{
  "n_experts": 48,
  "d_shared_expert": 0,
  "balance_bias": false,
  "norm_eps": 1e-06,
  "learning_rate": 0.00782,
  "beta1": 0.93,
  "train_tokens": 446900000
}
Below are experts of layer 5 (counted from 0) of a mixture-of-experts language model. Rows are named router (the router's row for the expert), up (a neuron's input weights, with its number), down (a neuron's output weights, with its number) and show model dimensions 0-223. Each number is 50 + 12 x the weight over its row's rms, rounded and kept within 0 to 99.
After each expert's rows: a language model's description of what the expert responds to. This comes from a sample of Wikipedia text that the model never trained on.

# expert 2
router:55 52 48 48 63 63 59 47 42 26 42 44 45 49 52 48 44 54 41 49 64 44 65 64 50 34 61 37 62 48 35 38 52 41 61 51 47 53 42 51 44 50 40 61 63 27 54 55 51 29 37 50 39 59 43 66 35 52 34 67 65 43 57 51 44 62 39 48 52 52 57 64 41 50 49 48 42 42 29 40 45 41 66 44 53 70 40 42 39 56 34 55 52 46 46 50 75 40 38 51 46 47 67 59 61 63 37 39 41 45 42 50 31 61 54 60 77 60 54 54 59 57 45 56 44 35 46 65 54 26 41 58 51 58 64 45 49 66 63 39 33 41 63 13 29 45 67 38 27 38 29 44 52 52 36 51 57 56 29 52 46 35 52 44 51 35 46 87 27 56 48 27 41 61 54 66 47 34 61 89 47 49 47 61 63 48 30 65 29 41 39 54 42 65 24 37 47 32 56 42 66 48 60 43 52 71 67 53 66 43 36 29 47 34 46 51 54 51 40 51 14 49 53 59
up1:58 45 39 50 47 30 60 53 52 55 51 50 34 48 52 51 40 55 49 40 59 46 43 48 25 60 51 53 64 53 47 62 50 37 71 41 67 48 61 60 55 61 48 62 33 40 48 38 73 55 35 46 43 59 72 48 35 50 35 45 64 54 34 52 57 41 36 48 69 34 55 46 53 40 58 69 52 34 67 58 66 36 59 32 76 49 51 50 45 65 63 43 29 54 43 25 44 87 73 24 47 53 73 38 44 47 68 56 53 54 54 49 42 47 45 46 48 61 48 45 48 45 39 31 33 34 34 59 64 51 54 45 55 44 27 67 42 61 43 49 47 55 42 33 55 74 43 67 49 41 38 60 61 60 69 82 36 46 42 50 68 64 53 54 25 35 36 45 35 32 49 33 43 40 59 40 55 62 38 61 64 57 47 55 59 56 44 40 50 61 41 63 72 52 46 74 45 47 51 73 37 55 53 60 73 29 47 61 66 47 66 58 29 36 46 48 61 46 45 44 21 48 30 52
down1:62 47 51 43 35 54 51 35 50 52 50 61 61 74 44 37 51 43 42 49 73 48 67 36 50 48 41 57 41 52 44 51 49 39 56 36 49 71 60 55 41 31 55 51 44 54 44 57 60 50 48 56 55 18 45 50 31 62 50 45 52 68 55 50 62 42 39 40 53 61 73 23 57 17 42 67 51 48 42 56 82 53 44 52 49 64 64 53 31 68 41 46 37 62 50 59 71 43 42 65 42 42 37 40 89 31 34 52 48 43 52 48 34 28 69 32 48 58 39 60 42 56 50 45 40 59 44 69 78 49 44 52 41 41 55 68 55 40 40 51 45 49 57 37 55 29 28 69 45 51 21 47 71 46 60 42 54 52 38 42 37 40 52 64 59 43 64 51 41 52 59 54 44 51 44 44 46 43 43 34 51 37 14 48 42 66 66 50 32 63 71 65 57 64 52 49 40 34 74 58 62 53 57 47 56 53 57 40 55 59 57 51 38 30 59 69 56 52 38 61 84 54 48 46
What it handles: Articles and singular determiners opening a noun phrase, often after a period or verb, such as a, the, each, every, this, another.

# expert 47
router:53 45 60 67 60 80 60 45 70 45 37 54 48 54 57 51 44 39 48 29 48 32 48 60 42 53 65 49 51 68 38 37 30 51 58 52 63 66 52 45 55 62 55 54 49 50 64 32 65 45 41 58 54 65 53 52 48 41 41 48 52 35 66 51 39 57 56 47 30 39 42 67 34 56 56 33 51 64 40 49 43 66 84 37 57 64 32 51 49 31 48 55 51 59 38 48 63 36 63 56 66 37 65 66 67 88 47 43 50 61 62 45 30 81 57 62 56 36 49 50 56 48 63 45 48 54 49 65 45 16 28 44 76 46 55 33 47 76 41 59 39 61 52 51 37 43 43 44 42 43 51 51 40 50 51 46 56 50 26 47 47 33 64 47 42 37 64 50 17 41 58 42 18 57 78 53 46 63 53 57 46 56 45 44 42 68 41 51 50 45 76 40 26 53 33 49 52 63 71 46 47 27 41 51 49 53 64 63 54 48 66 45 50 62 56 73 53 46 53 43 44 54 39 48
up1:71 52 49 47 36 49 41 44 47 49 49 47 48 30 53 45 62 65 67 45 47 40 60 45 61 42 49 58 53 47 47 50 60 35 69 49 51 45 56 65 43 42 56 46 49 72 45 30 51 48 45 40 45 64 35 44 50 30 40 38 39 28 40 37 38 66 60 57 39 31 29 63 76 43 58 62 59 55 33 47 58 54 60 53 56 63 42 71 65 38 55 42 48 52 38 57 80 62 51 70 63 64 18 48 53 52 78 35 15 64 56 45 51 55 53 41 49 58 44 51 40 50 60 45 28 38 28 62 39 70 35 49 49 59 73 34 55 56 45 47 42 66 58 51 80 42 43 31 65 65 44 73 42 34 46 58 59 52 49 47 37 56 42 68 29 60 49 55 45 24 52 54 53 37 87 57 44 75 65 66 47 44 49 36 45 63 42 64 38 49 55 47 42 61 59 59 54 65 60 56 46 34 54 53 45 36 50 27 51 53 62 64 50 46 28 43 63 48 31 42 49 42 33 45
down1:55 36 39 54 44 45 54 45 64 46 42 56 45 28 59 62 65 71 74 39 68 44 38 49 43 57 49 28 43 44 42 44 56 70 55 59 51 30 55 58 51 55 42 63 60 53 58 42 79 55 30 69 53 51 50 42 70 47 47 54 27 37 71 49 61 59 48 82 48 54 39 49 43 57 33 67 42 60 40 39 52 29 65 58 53 56 38 35 49 68 41 44 35 38 55 44 44 53 59 54 61 36 43 54 54 44 46 30 42 40 52 61 50 32 51 45 51 59 43 51 58 35 32 41 44 19 32 61 17 71 43 46 74 55 68 26 41 46 41 56 46 64 55 31 50 30 51 61 54 47 68 82 37 32 59 61 49 50 65 66 35 48 63 43 29 72 47 39 37 35 52 66 63 58 41 52 55 53 55 50 34 50 42 61 48 51 53 62 58 59 41 73 36 34 63 41 47 56 45 52 35 44 27 47 51 61 51 49 50 49 78 35 62 70 55 62 46 43 48 61 51 34 58 62
What it handles: First names or opening pieces of personal and place names, often after a heading marker, such as Daniel, Adam, Pavel, Mell.

# expert 39
router:58 44 59 59 48 45 52 49 47 47 33 43 39 39 59 68 51 44 48 33 41 42 60 29 29 35 61 63 62 73 42 47 49 47 48 56 34 51 53 52 28 51 30 59 45 29 49 40 62 50 32 64 38 40 52 48 39 28 18 54 62 40 58 39 07 41 53 65 32 42 58 56 48 71 44 36 51 52 45 45 40 53 59 21 45 44 52 33 40 31 44 70 47 48 50 55 39 38 70 48 70 60 53 39 58 57 51 56 73 59 68 66 36 65 55 53 64 47 78 58 60 50 58 54 55 44 40 59 51 44 53 69 61 68 67 52 66 56 48 43 41 56 34 54 37 64 47 55 42 51 56 53 55 29 60 62 65 49 45 46 26 50 66 40 46 52 43 33 44 50 63 24 49 65 54 62 60 34 79 73 57 51 63 56 55 46 47 49 49 39 43 46 57 56 41 52 48 51 78 35 39 36 35 40 50 44 42 68 57 39 53 43 24 18 47 57 63 40 48 36 53 47 44 70
up1:46 33 59 49 48 47 55 57 42 51 39 36 28 54 49 33 68 37 41 45 44 43 62 54 25 37 34 37 51 41 70 65 48 64 55 36 60 57 54 45 45 39 53 40 43 43 24 42 52 43 52 52 34 41 25 63 49 28 64 32 53 57 37 34 60 44 47 48 49 68 61 57 50 39 60 36 50 52 36 69 41 47 56 40 53 43 28 58 60 58 57 26 27 49 59 33 51 33 75 59 72 58 37 64 62 49 44 48 71 35 43 65 43 65 61 51 28 28 56 71 39 63 60 57 46 52 58 61 60 59 62 57 53 39 70 63 58 47 59 46 67 43 57 27 44 62 53 45 28 51 57 53 31 60 56 61 41 40 33 51 72 43 62 54 71 52 46 42 46 67 43 47 69 42 36 49 54 24 60 69 47 50 37 52 59 32 60 50 49 33 45 28 54 57 44 39 71 64 65 55 50 69 44 46 63 49 62 68 58 52 43 45 46 62 41 44 65 60 54 76 36 83 47 51
down1:64 60 40 37 46 53 62 50 43 45 68 35 42 46 15 48 52 50 69 69 57 56 57 55 92 61 62 53 39 32 32 90 80 58 40 68 60 43 43 58 43 62 47 54 54 51 58 55 34 49 53 44 60 53 59 39 51 47 49 68 38 33 51 43 35 48 80 53 32 45 40 42 50 40 56 36 63 49 47 63 53 58 51 48 62 33 47 46 51 48 41 49 64 53 46 45 67 41 27 61 44 34 57 52 31 54 50 65 51 53 61 40 57 51 49 70 56 66 24 56 51 38 15 44 46 48 38 46 60 45 72 32 46 51 61 51 49 48 34 45 51 54 25 54 30 41 36 45 68 61 20 51 71 42 65 43 55 43 51 51 30 56 43 47 41 50 78 36 70 40 56 75 31 58 38 47 33 56 56 42 63 36 49 65 44 56 53 47 64 72 66 50 44 58 75 56 49 53 36 46 48 45 57 48 60 48 44 48 55 51 36 35 57 44 46 49 50 41 45 56 53 49 38 41
What it handles: Commas and periods ending a clause in narrative prose before a new subject, plus conjunctions like that, where, when.

# expert 21
router:50 53 65 46 60 53 65 58 63 62 59 53 30 52 59 56 27 43 42 35 36 44 57 28 42 51 53 64 47 57 39 39 37 35 65 42 53 63 55 29 43 46 53 57 51 46 71 42 67 53 38 44 46 40 60 69 35 47 41 65 67 23 74 56 43 76 53 33 39 44 35 80 45 64 53 35 51 72 31 31 44 69 44 40 58 44 45 50 33 50 42 54 55 40 49 51 53 36 66 70 30 55 65 62 58 67 46 42 62 72 55 38 41 70 47 72 42 38 61 78 70 57 69 52 54 49 28 49 53 64 28 66 52 55 44 41 51 74 59 54 37 52 52 45 48 69 57 56 42 43 44 45 13 53 60 59 46 48 26 56 51 49 68 48 49 62 48 59 36 42 64 32 40 54 66 44 50 62 79 57 50 45 50 45 42 39 46 35 47 52 49 45 37 55 43 44 66 44 64 57 61 60 40 56 53 70 54 59 57 50 55 40 50 48 47 70 70 47 51 41 34 67 60 68
up7:69 64 58 51 39 35 60 33 60 45 69 54 38 65 53 53 61 61 36 47 59 31 67 42 40 60 54 54 52 66 56 47 43 56 45 45 66 35 47 40 41 61 40 49 50 42 59 64 57 40 32 36 46 51 21 51 67 46 40 50 60 27 47 49 43 58 38 44 57 37 66 29 38 39 56 40 46 68 51 36 64 40 62 53 63 45 49 59 44 47 33 47 38 26 49 35 54 30 44 65 47 45 27 46 58 66 70 51 40 60 53 56 50 45 37 63 66 64 43 65 54 43 36 48 52 51 17 12 53 81 61 38 50 76 44 53 39 57 44 60 56 52 43 54 54 57 45 28 41 29 37 46 37 53 27 59 54 42 45 42 59 76 53 64 54 80 45 52 58 54 54 18 70 66 48 67 61 50 48 59 40 57 32 45 39 58 38 59 56 40 64 66 45 45 53 58 33 71 65 45 37 49 59 44 50 54 33 58 57 63 50 42 56 50 51 62 48 49 44 63 50 60 51 84
down7:58 71 36 51 49 50 45 43 69 48 50 33 24 44 58 41 51 55 38 44 52 32 34 49 35 57 37 59 49 42 72 58 57 40 47 62 64 35 58 66 39 67 56 81 44 53 42 53 54 51 44 60 61 65 40 59 73 35 62 56 63 46 50 75 46 51 61 33 43 37 71 47 46 30 54 45 51 47 35 50 15 52 39 43 58 54 51 54 59 36 54 50 54 35 38 46 76 33 61 49 41 50 58 51 37 62 46 61 32 47 44 59 74 55 49 45 43 33 63 60 55 69 38 54 48 64 39 65 52 48 53 52 75 26 45 44 56 44 49 57 61 44 64 35 51 71 64 54 19 58 25 58 41 63 62 72 49 39 71 31 50 50 42 34 48 44 48 57 32 48 57 68 63 55 35 46 37 45 44 47 54 53 59 33 60 57 25 54 60 44 35 42 46 88 47 47 55 59 34 55 63 35 30 57 60 41 62 57 68 52 53 64 56 38 41 28 53 47 43 40 54 43 29 56
What it handles: Closing parentheses and quotes before table bars, plus mid-word pieces like ep, ip, abor, e.g. horsepower, Caliph, (Oricon).

# expert 40
router:47 59 57 57 55 45 60 55 40 51 69 42 40 41 59 58 25 46 49 26 43 49 55 57 47 50 58 57 32 54 49 45 37 45 54 48 49 60 72 51 55 61 44 65 42 54 59 26 53 41 46 50 52 69 66 63 53 37 48 37 48 31 40 50 37 53 43 46 40 46 50 57 44 61 72 58 37 40 35 57 42 71 60 45 60 64 21 45 48 55 52 56 47 59 51 63 71 30 55 52 65 56 47 69 53 62 44 40 49 63 50 61 42 42 46 56 49 31 65 48 52 51 52 78 51 51 15 58 43 49 43 70 50 52 44 52 79 42 58 61 45 64 63 48 35 70 63 38 39 52 44 45 49 38 58 59 65 50 51 52 55 44 60 30 46 47 40 64 26 59 74 32 49 69 57 55 38 34 76 64 45 56 72 51 55 61 41 56 29 62 43 48 33 52 22 52 69 40 53 48 44 46 62 50 56 45 50 71 49 63 57 51 33 34 91 58 67 36 40 14 52 66 49 73
up10:45 47 29 49 65 55 44 55 57 68 68 39 36 48 56 39 60 61 33 31 44 56 84 58 41 30 66 29 59 53 43 45 45 59 37 57 73 37 57 64 32 62 43 46 53 79 49 75 60 57 42 39 18 52 47 58 73 37 49 36 31 32 44 72 51 52 52 48 57 44 52 57 42 47 60 42 43 62 56 47 50 67 45 47 47 61 27 74 48 36 32 48 51 45 42 57 31 49 70 44 60 50 59 41 43 69 29 30 47 43 51 56 22 45 60 58 52 47 55 57 50 65 61 50 50 38 29 39 54 71 48 59 40 43 40 54 33 37 52 62 52 82 62 46 57 16 52 59 41 44 68 63 57 62 50 35 48 41 59 52 48 47 46 43 39 60 39 54 22 57 47 63 83 46 43 65 49 55 44 46 64 56 67 34 38 47 56 45 68 47 56 39 55 57 36 40 68 52 40 63 52 52 42 60 54 30 50 66 55 49 42 42 58 40 36 61 52 38 54 38 44 45 56 67
down10:75 44 44 36 56 38 47 44 52 43 38 50 48 49 52 45 30 56 47 52 38 40 42 56 54 59 53 67 45 31 36 51 40 35 35 51 67 88 45 66 56 73 41 55 46 44 45 40 55 31 53 54 71 53 55 54 50 49 62 47 67 60 49 39 39 51 57 42 59 46 66 48 65 59 46 42 29 70 52 70 56 37 39 48 60 49 53 66 50 54 61 42 36 67 48 65 61 54 52 49 54 44 34 51 36 45 36 43 51 46 64 30 65 69 25 42 28 41 61 53 52 53 57 66 59 54 76 54 53 56 53 32 50 41 55 67 45 46 60 39 50 21 61 40 46 52 39 64 53 51 44 58 28 59 51 62 28 77 59 39 68 27 50 54 68 58 54 52 75 54 46 30 24 38 56 41 50 37 47 21 44 41 48 54 65 47 48 43 40 49 53 35 38 64 76 39 50 49 55 39 42 31 40 43 31 51 72 38 41 28 62 39 60 58 62 66 60 71 61 39 61 33 71 61
What it handles: Line breaks ending entries in infoboxes, bullet lists, tables and paragraphs, usually before - , | or a heading.

# expert 5
router:50 64 48 66 56 55 48 59 67 27 68 48 34 45 51 47 45 51 57 46 54 48 62 50 52 53 55 45 59 60 25 36 34 43 60 67 45 51 47 44 58 56 32 59 49 27 52 48 57 29 30 62 48 35 59 57 58 57 49 67 47 28 52 47 47 60 38 60 46 41 37 60 51 79 66 42 52 51 34 47 46 65 49 41 52 80 38 17 50 60 44 52 44 60 61 60 53 35 31 64 48 53 67 58 72 68 43 41 51 41 43 49 33 63 49 58 62 40 49 58 56 55 57 56 58 49 59 69 57 48 42 57 61 64 22 55 75 68 74 49 27 62 50 19 48 48 67 28 43 45 11 46 41 31 74 64 61 51 54 57 57 45 60 45 52 49 46 70 39 49 45 39 37 48 49 50 66 55 79 75 54 59 44 59 64 59 41 47 48 45 64 44 46 62 29 50 47 46 51 44 69 49 72 68 62 68 60 65 55 46 53 55 45 39 61 55 69 55 50 57 29 44 61 56
up1:52 47 45 49 53 42 49 64 31 19 57 65 51 56 68 24 51 51 39 58 40 49 49 45 70 22 57 53 39 56 59 34 54 66 33 61 34 35 66 49 39 50 39 35 28 54 53 44 52 58 36 42 66 47 56 51 51 53 61 55 55 38 42 54 55 57 53 54 56 53 33 41 43 66 52 35 56 53 71 48 24 46 54 40 69 68 24 50 51 47 45 45 48 62 60 62 45 56 65 66 36 45 78 55 50 62 45 56 61 45 48 54 60 69 64 42 81 51 44 42 26 55 48 56 54 61 69 56 53 48 67 34 58 27 54 67 34 57 38 42 38 54 35 41 33 58 57 40 62 68 56 73 62 61 55 16 40 48 60 45 23 59 37 57 35 42 61 64 55 51 72 30 63 69 40 43 53 49 54 67 45 30 65 66 51 33 32 54 58 57 51 51 37 58 54 24 56 53 46 56 31 45 59 47 54 57 59 49 33 44 48 71 55 45 40 54 44 24 66 45 42 49 59 31
down1:53 59 57 43 46 55 35 50 66 31 52 52 55 50 33 44 82 37 33 43 60 57 61 37 57 51 27 44 50 43 62 67 46 44 54 32 42 29 42 64 51 46 35 36 61 58 37 56 34 43 54 46 70 57 52 55 46 46 60 57 34 51 68 52 64 41 57 51 45 36 68 50 78 38 37 52 45 66 50 40 40 49 43 48 40 27 84 47 56 59 37 56 50 69 53 56 56 40 58 50 49 65 68 46 49 45 47 38 61 41 62 44 46 41 38 63 40 54 44 53 44 37 50 47 55 47 42 50 62 30 41 54 37 41 56 53 46 15 49 55 57 46 51 28 43 59 49 56 32 65 63 44 51 27 57 70 40 44 43 65 74 58 70 53 57 65 57 48 37 17 53 50 44 25 44 75 68 65 69 65 52 42 60 48 43 58 46 79 62 51 53 65 35 64 24 39 29 62 36 37 53 45 59 25 46 47 38 43 58 53 61 70 30 60 38 65 63 57 64 49 54 61 59 43
What it handles: Articles and possessive determiners after prepositions, starting noun phrases, such as the, his, their, its.

# expert 37
router:57 47 42 61 56 58 53 41 58 47 44 43 25 45 62 72 42 53 56 41 42 35 56 44 49 31 54 51 53 47 44 46 42 53 52 78 58 60 52 54 58 59 43 73 57 55 45 46 58 57 48 53 43 74 59 47 41 47 35 55 69 36 57 42 48 64 36 35 50 25 29 50 51 58 59 28 55 57 41 45 51 36 56 55 52 70 40 23 42 31 29 58 48 45 48 45 65 42 40 50 73 67 51 55 55 58 45 60 66 55 55 71 55 53 41 68 42 30 65 63 62 37 64 74 42 40 27 53 61 29 36 58 59 56 46 61 56 51 46 55 20 61 63 49 44 60 51 50 23 37 58 41 49 32 54 57 73 30 58 42 41 36 53 43 38 40 45 61 54 42 76 42 49 54 53 79 50 50 55 77 44 73 60 51 66 48 58 46 70 28 43 44 41 41 54 24 60 42 54 44 39 45 60 68 39 54 69 57 56 64 41 27 35 59 78 67 58 53 25 49 63 46 44 57
up11:36 72 33 54 42 21 56 54 65 17 67 46 58 49 62 42 39 58 52 56 27 46 44 67 41 44 53 57 69 50 78 49 46 56 61 49 38 49 51 53 43 35 74 42 37 64 52 43 57 65 51 60 57 42 20 36 50 44 59 55 39 43 68 50 60 43 37 61 57 35 32 46 57 39 50 51 37 47 35 40 50 61 56 44 45 52 67 55 57 65 61 54 52 49 76 44 51 31 60 53 46 74 58 66 62 52 26 59 55 73 46 55 31 37 57 50 60 40 30 61 31 56 58 29 45 52 41 60 59 23 37 54 45 51 48 45 60 38 58 56 56 39 46 50 36 46 57 52 45 39 56 50 45 49 47 52 61 53 58 64 35 40 41 70 31 54 53 42 52 66 49 21 41 50 74 38 28 27 54 61 32 74 38 61 77 69 52 45 50 53 46 62 48 39 68 40 52 58 55 58 49 72 64 38 60 32 46 29 51 60 30 44 49 49 50 45 62 72 58 62 29 47 51 59
down11:58 50 63 56 56 53 44 34 49 64 45 45 68 63 45 30 49 53 45 74 68 31 41 36 57 55 47 52 71 40 58 39 34 43 49 33 60 44 34 41 58 56 55 59 61 40 58 50 62 56 53 45 34 42 49 60 58 59 61 45 38 63 68 61 32 56 84 45 42 64 49 39 78 31 80 52 63 63 55 52 52 62 47 56 63 53 34 51 50 48 23 56 36 28 29 43 60 46 50 54 51 36 34 52 55 52 50 57 40 64 34 62 74 54 52 77 35 55 41 42 42 32 62 55 63 60 52 53 71 41 61 47 43 36 49 54 48 51 53 65 45 49 70 70 31 58 59 33 61 50 36 21 47 53 51 63 37 71 42 59 43 39 47 36 42 54 43 67 41 50 39 35 51 59 28 42 45 55 37 51 38 43 37 44 42 33 60 41 52 52 49 57 51 45 41 46 52 22 53 61 86 34 43 38 51 82 45 71 60 46 48 45 61 48 58 54 63 36 58 31 53 25 46 41
What it handles: Reporting and main verbs plus clause connectives and modals, such as said, announced, described, that, would, because.

# expert 6
router:49 63 60 52 42 63 63 57 50 52 46 45 45 46 53 68 41 41 53 51 76 34 67 69 49 40 52 43 53 57 44 42 53 58 59 63 59 45 50 34 62 62 52 67 57 49 72 37 86 21 53 30 43 70 65 51 41 43 33 35 73 52 70 48 56 55 33 69 53 56 41 70 51 62 51 38 45 68 38 65 49 50 68 39 63 61 41 43 45 50 58 55 50 47 46 47 60 27 48 55 38 37 73 49 63 53 58 41 40 59 67 58 53 49 51 57 64 51 61 59 53 26 48 49 52 41 46 42 62 58 42 77 48 74 47 54 50 68 71 57 40 54 50 50 49 62 72 41 49 64 29 55 45 56 39 61 64 52 47 61 31 45 50 47 43 40 36 52 31 68 41 59 44 64 48 45 48 71 55 79 60 65 80 59 60 60 41 52 40 38 72 33 30 46 43 49 68 62 44 66 58 42 59 54 60 55 63 60 55 31 60 56 28 53 77 64 55 42 43 53 34 56 44 79
up4:46 61 43 32 57 39 60 71 46 72 57 32 23 63 40 42 33 48 51 50 61 44 38 51 59 48 61 69 31 34 54 52 51 34 34 52 43 42 40 35 61 68 33 51 38 50 65 44 40 41 48 65 24 58 55 58 48 44 73 50 67 59 55 55 44 41 62 68 58 36 61 44 53 60 40 64 43 46 82 55 68 47 51 63 53 52 46 34 29 64 42 56 49 52 45 22 66 37 55 51 41 54 62 56 50 56 50 46 52 37 55 62 32 76 72 35 35 50 49 57 26 41 38 52 40 44 44 37 35 36 59 69 34 45 47 53 42 63 48 65 63 69 81 61 47 52 43 54 56 37 33 39 57 65 42 61 60 43 42 51 53 53 49 54 45 39 59 48 41 43 54 54 38 44 56 62 41 73 78 46 47 48 55 32 67 48 45 58 61 36 35 58 21 38 54 52 66 55 55 50 34 67 40 43 53 37 44 73 46 58 62 75 74 29 37 54 53 45 43 65 33 34 47 58
down4:59 53 29 66 58 75 39 36 78 51 38 49 60 49 41 58 59 48 43 36 28 69 51 45 58 35 50 26 56 52 57 65 30 66 69 61 31 35 59 52 58 53 56 67 58 65 41 52 39 27 46 40 48 42 45 41 48 70 50 45 54 43 54 33 54 54 38 35 43 57 46 37 52 25 31 50 52 52 44 50 48 49 48 54 53 76 40 45 57 58 49 38 59 32 30 63 49 38 45 45 30 62 62 47 51 59 59 23 42 55 70 48 78 37 37 52 39 35 51 46 69 62 47 42 59 46 68 48 67 49 44 70 66 36 43 49 52 48 73 45 37 39 33 36 53 41 63 44 48 38 31 55 51 70 51 47 37 55 39 50 57 57 50 59 62 55 55 70 64 47 63 78 57 58 32 49 55 51 32 22 61 37 72 58 59 43 44 46 24 54 67 68 56 58 37 48 41 28 35 52 67 41 59 55 61 49 61 46 59 49 33 34 46 53 65 55 66 25 48 64 57 51 52 63
What it handles: Opening parentheses in tables, taxonomy and chemical names, plus semicolons, brackets, LaTeX markers and dollar signs, as in Bentleigh (2), (c. 189.

# expert 33
router:60 56 59 51 44 60 60 47 73 34 39 30 60 48 50 42 36 43 66 46 54 36 49 54 19 45 57 59 46 59 29 31 43 55 39 50 52 68 58 32 68 46 46 73 56 45 27 53 50 41 60 42 60 58 52 56 46 27 45 67 51 52 69 64 51 43 62 52 58 46 42 38 48 57 53 36 43 54 35 62 36 38 48 33 59 63 33 61 42 62 40 55 40 43 37 55 47 42 42 71 69 53 81 80 53 55 24 47 75 59 74 49 50 50 56 53 47 39 50 68 54 42 59 63 50 28 45 69 46 35 34 46 68 41 39 51 50 65 58 69 39 65 46 31 53 43 61 62 59 49 53 57 53 41 46 62 67 39 41 45 36 56 76 41 53 57 46 60 13 51 40 42 36 70 61 57 53 38 58 65 51 61 71 49 53 58 51 39 48 37 67 52 37 47 51 47 62 31 54 32 65 32 52 82 49 72 57 61 49 67 51 64 35 60 48 50 51 53 40 44 48 58 35 64
up1:42 51 51 55 56 57 71 71 31 33 46 62 38 60 29 57 32 56 50 71 39 47 62 55 49 50 58 40 43 59 57 53 44 73 47 55 59 37 70 65 55 53 38 65 74 43 58 50 46 44 57 51 46 57 52 35 59 43 72 63 40 49 60 47 59 56 52 49 29 29 72 40 60 62 73 32 68 58 56 44 59 48 45 53 67 64 41 48 43 49 50 72 56 60 34 59 45 37 42 56 50 59 71 66 52 49 45 61 64 57 47 51 50 49 75 34 34 41 32 42 44 25 48 64 37 45 34 28 45 45 47 52 65 59 37 66 18 35 54 44 60 41 56 57 52 44 51 64 75 68 42 44 59 51 56 43 47 27 41 43 18 40 50 45 53 39 41 57 28 49 35 36 51 31 66 45 46 63 53 62 71 63 57 44 48 52 46 24 33 43 65 58 49 49 36 38 66 58 46 57 71 53 59 47 29 32 50 33 45 49 41 65 37 28 59 70 43 70 43 38 59 47 38 41
down1:54 62 41 59 62 53 47 40 48 55 68 41 69 22 56 57 67 50 39 53 47 50 65 38 48 56 46 55 50 59 34 55 55 81 64 22 56 79 32 69 66 45 45 53 38 63 65 57 30 59 48 34 46 36 46 62 44 62 56 61 37 60 62 55 60 44 32 24 42 56 72 29 44 39 59 60 64 47 38 34 49 65 55 36 32 58 52 52 61 63 46 44 58 34 41 58 45 67 56 28 58 55 41 56 43 60 46 33 43 58 79 34 53 47 57 53 43 42 49 36 56 72 32 69 55 49 49 45 50 45 51 61 30 45 23 55 43 55 58 19 63 51 90 48 48 43 79 73 61 50 50 65 62 54 45 55 40 44 49 42 48 50 65 64 50 29 32 34 40 40 52 37 53 42 26 52 38 58 38 48 47 46 52 42 49 44 32 33 57 60 34 50 73 56 42 51 52 60 46 59 54 32 56 56 48 41 43 50 45 63 57 53 49 47 74 42 38 47 56 62 42 45 51 38
What it handles: Line breaks, list dashes, section markers and non-Latin byte pieces in infoboxes and headings, such as ==, "- ", Military service.

# expert 24
router:45 57 65 62 54 66 61 62 66 39 37 56 26 52 38 65 50 44 54 39 35 67 58 37 57 36 47 50 57 50 47 46 54 33 72 61 51 65 73 33 77 65 36 41 58 36 44 41 55 37 41 30 54 73 62 55 40 37 45 60 76 30 68 63 44 63 53 55 44 52 55 51 40 50 41 39 45 69 48 40 44 50 38 43 54 72 43 39 52 46 44 77 68 38 48 59 66 36 45 61 57 46 59 36 58 40 43 55 53 61 73 63 42 43 51 70 51 46 53 57 34 36 43 69 42 60 35 51 56 54 42 57 60 56 49 42 51 41 40 52 48 56 38 37 50 60 60 41 42 33 18 34 39 33 37 43 69 38 60 57 58 34 59 44 40 19 46 59 32 40 63 37 52 51 48 75 47 36 61 41 45 59 52 38 38 60 25 83 23 58 60 35 42 73 38 61 59 52 50 43 38 55 53 41 54 44 81 65 53 55 56 46 65 45 55 47 72 50 46 41 47 45 39 53
up4:24 59 60 53 62 50 54 70 45 48 43 60 37 45 33 61 35 56 51 38 53 43 47 54 47 49 64 61 55 70 56 31 44 37 56 29 60 35 77 54 65 52 34 52 51 44 48 62 38 42 45 53 49 36 47 59 59 38 68 57 44 61 69 72 38 44 72 44 50 47 53 74 59 34 68 53 52 38 56 44 51 39 71 56 58 46 53 40 42 50 47 49 44 56 31 33 42 53 52 47 46 59 22 27 48 36 70 47 26 49 69 80 67 47 53 34 49 48 64 48 48 62 55 53 55 37 55 38 68 49 31 43 45 48 62 42 44 57 31 27 52 53 82 63 57 54 40 55 53 42 41 70 30 57 49 40 34 41 58 53 47 48 55 65 43 20 64 46 54 65 77 57 44 36 44 45 69 37 57 44 31 21 62 33 44 64 66 44 38 37 51 50 19 63 35 59 57 47 57 59 45 51 40 55 62 53 59 75 43 70 36 49 51 65 68 42 49 40 41 47 46 59 46 52
down4:39 34 27 40 25 54 45 33 52 57 61 44 67 49 41 54 50 39 44 33 54 45 57 52 40 49 56 30 54 50 59 76 52 65 45 46 46 64 43 25 06 39 51 36 50 59 62 42 39 76 56 45 65 61 58 44 57 53 53 40 52 46 31 50 78 73 54 48 40 63 41 27 56 58 59 47 38 40 41 51 52 46 39 53 67 43 31 30 64 52 55 66 68 56 48 78 54 45 45 42 59 68 44 51 47 74 39 65 50 23 44 32 37 33 36 48 38 41 52 60 62 56 48 56 58 41 33 41 49 44 63 46 53 68 34 35 48 68 84 62 50 50 58 63 27 28 60 35 46 59 66 42 46 46 50 54 42 69 40 48 57 63 52 57 47 40 50 37 47 44 57 59 49 43 49 58 40 60 43 55 84 35 67 51 68 51 44 55 53 79 45 43 48 64 57 43 71 36 68 51 45 59 66 49 58 68 47 44 57 37 48 56 47 37 52 33 47 43 46 57 60 43 49 51
What it handles: Coordinating and, or, but and &, often after a comma, plus opening quotation marks and name prefixes like Mc and De.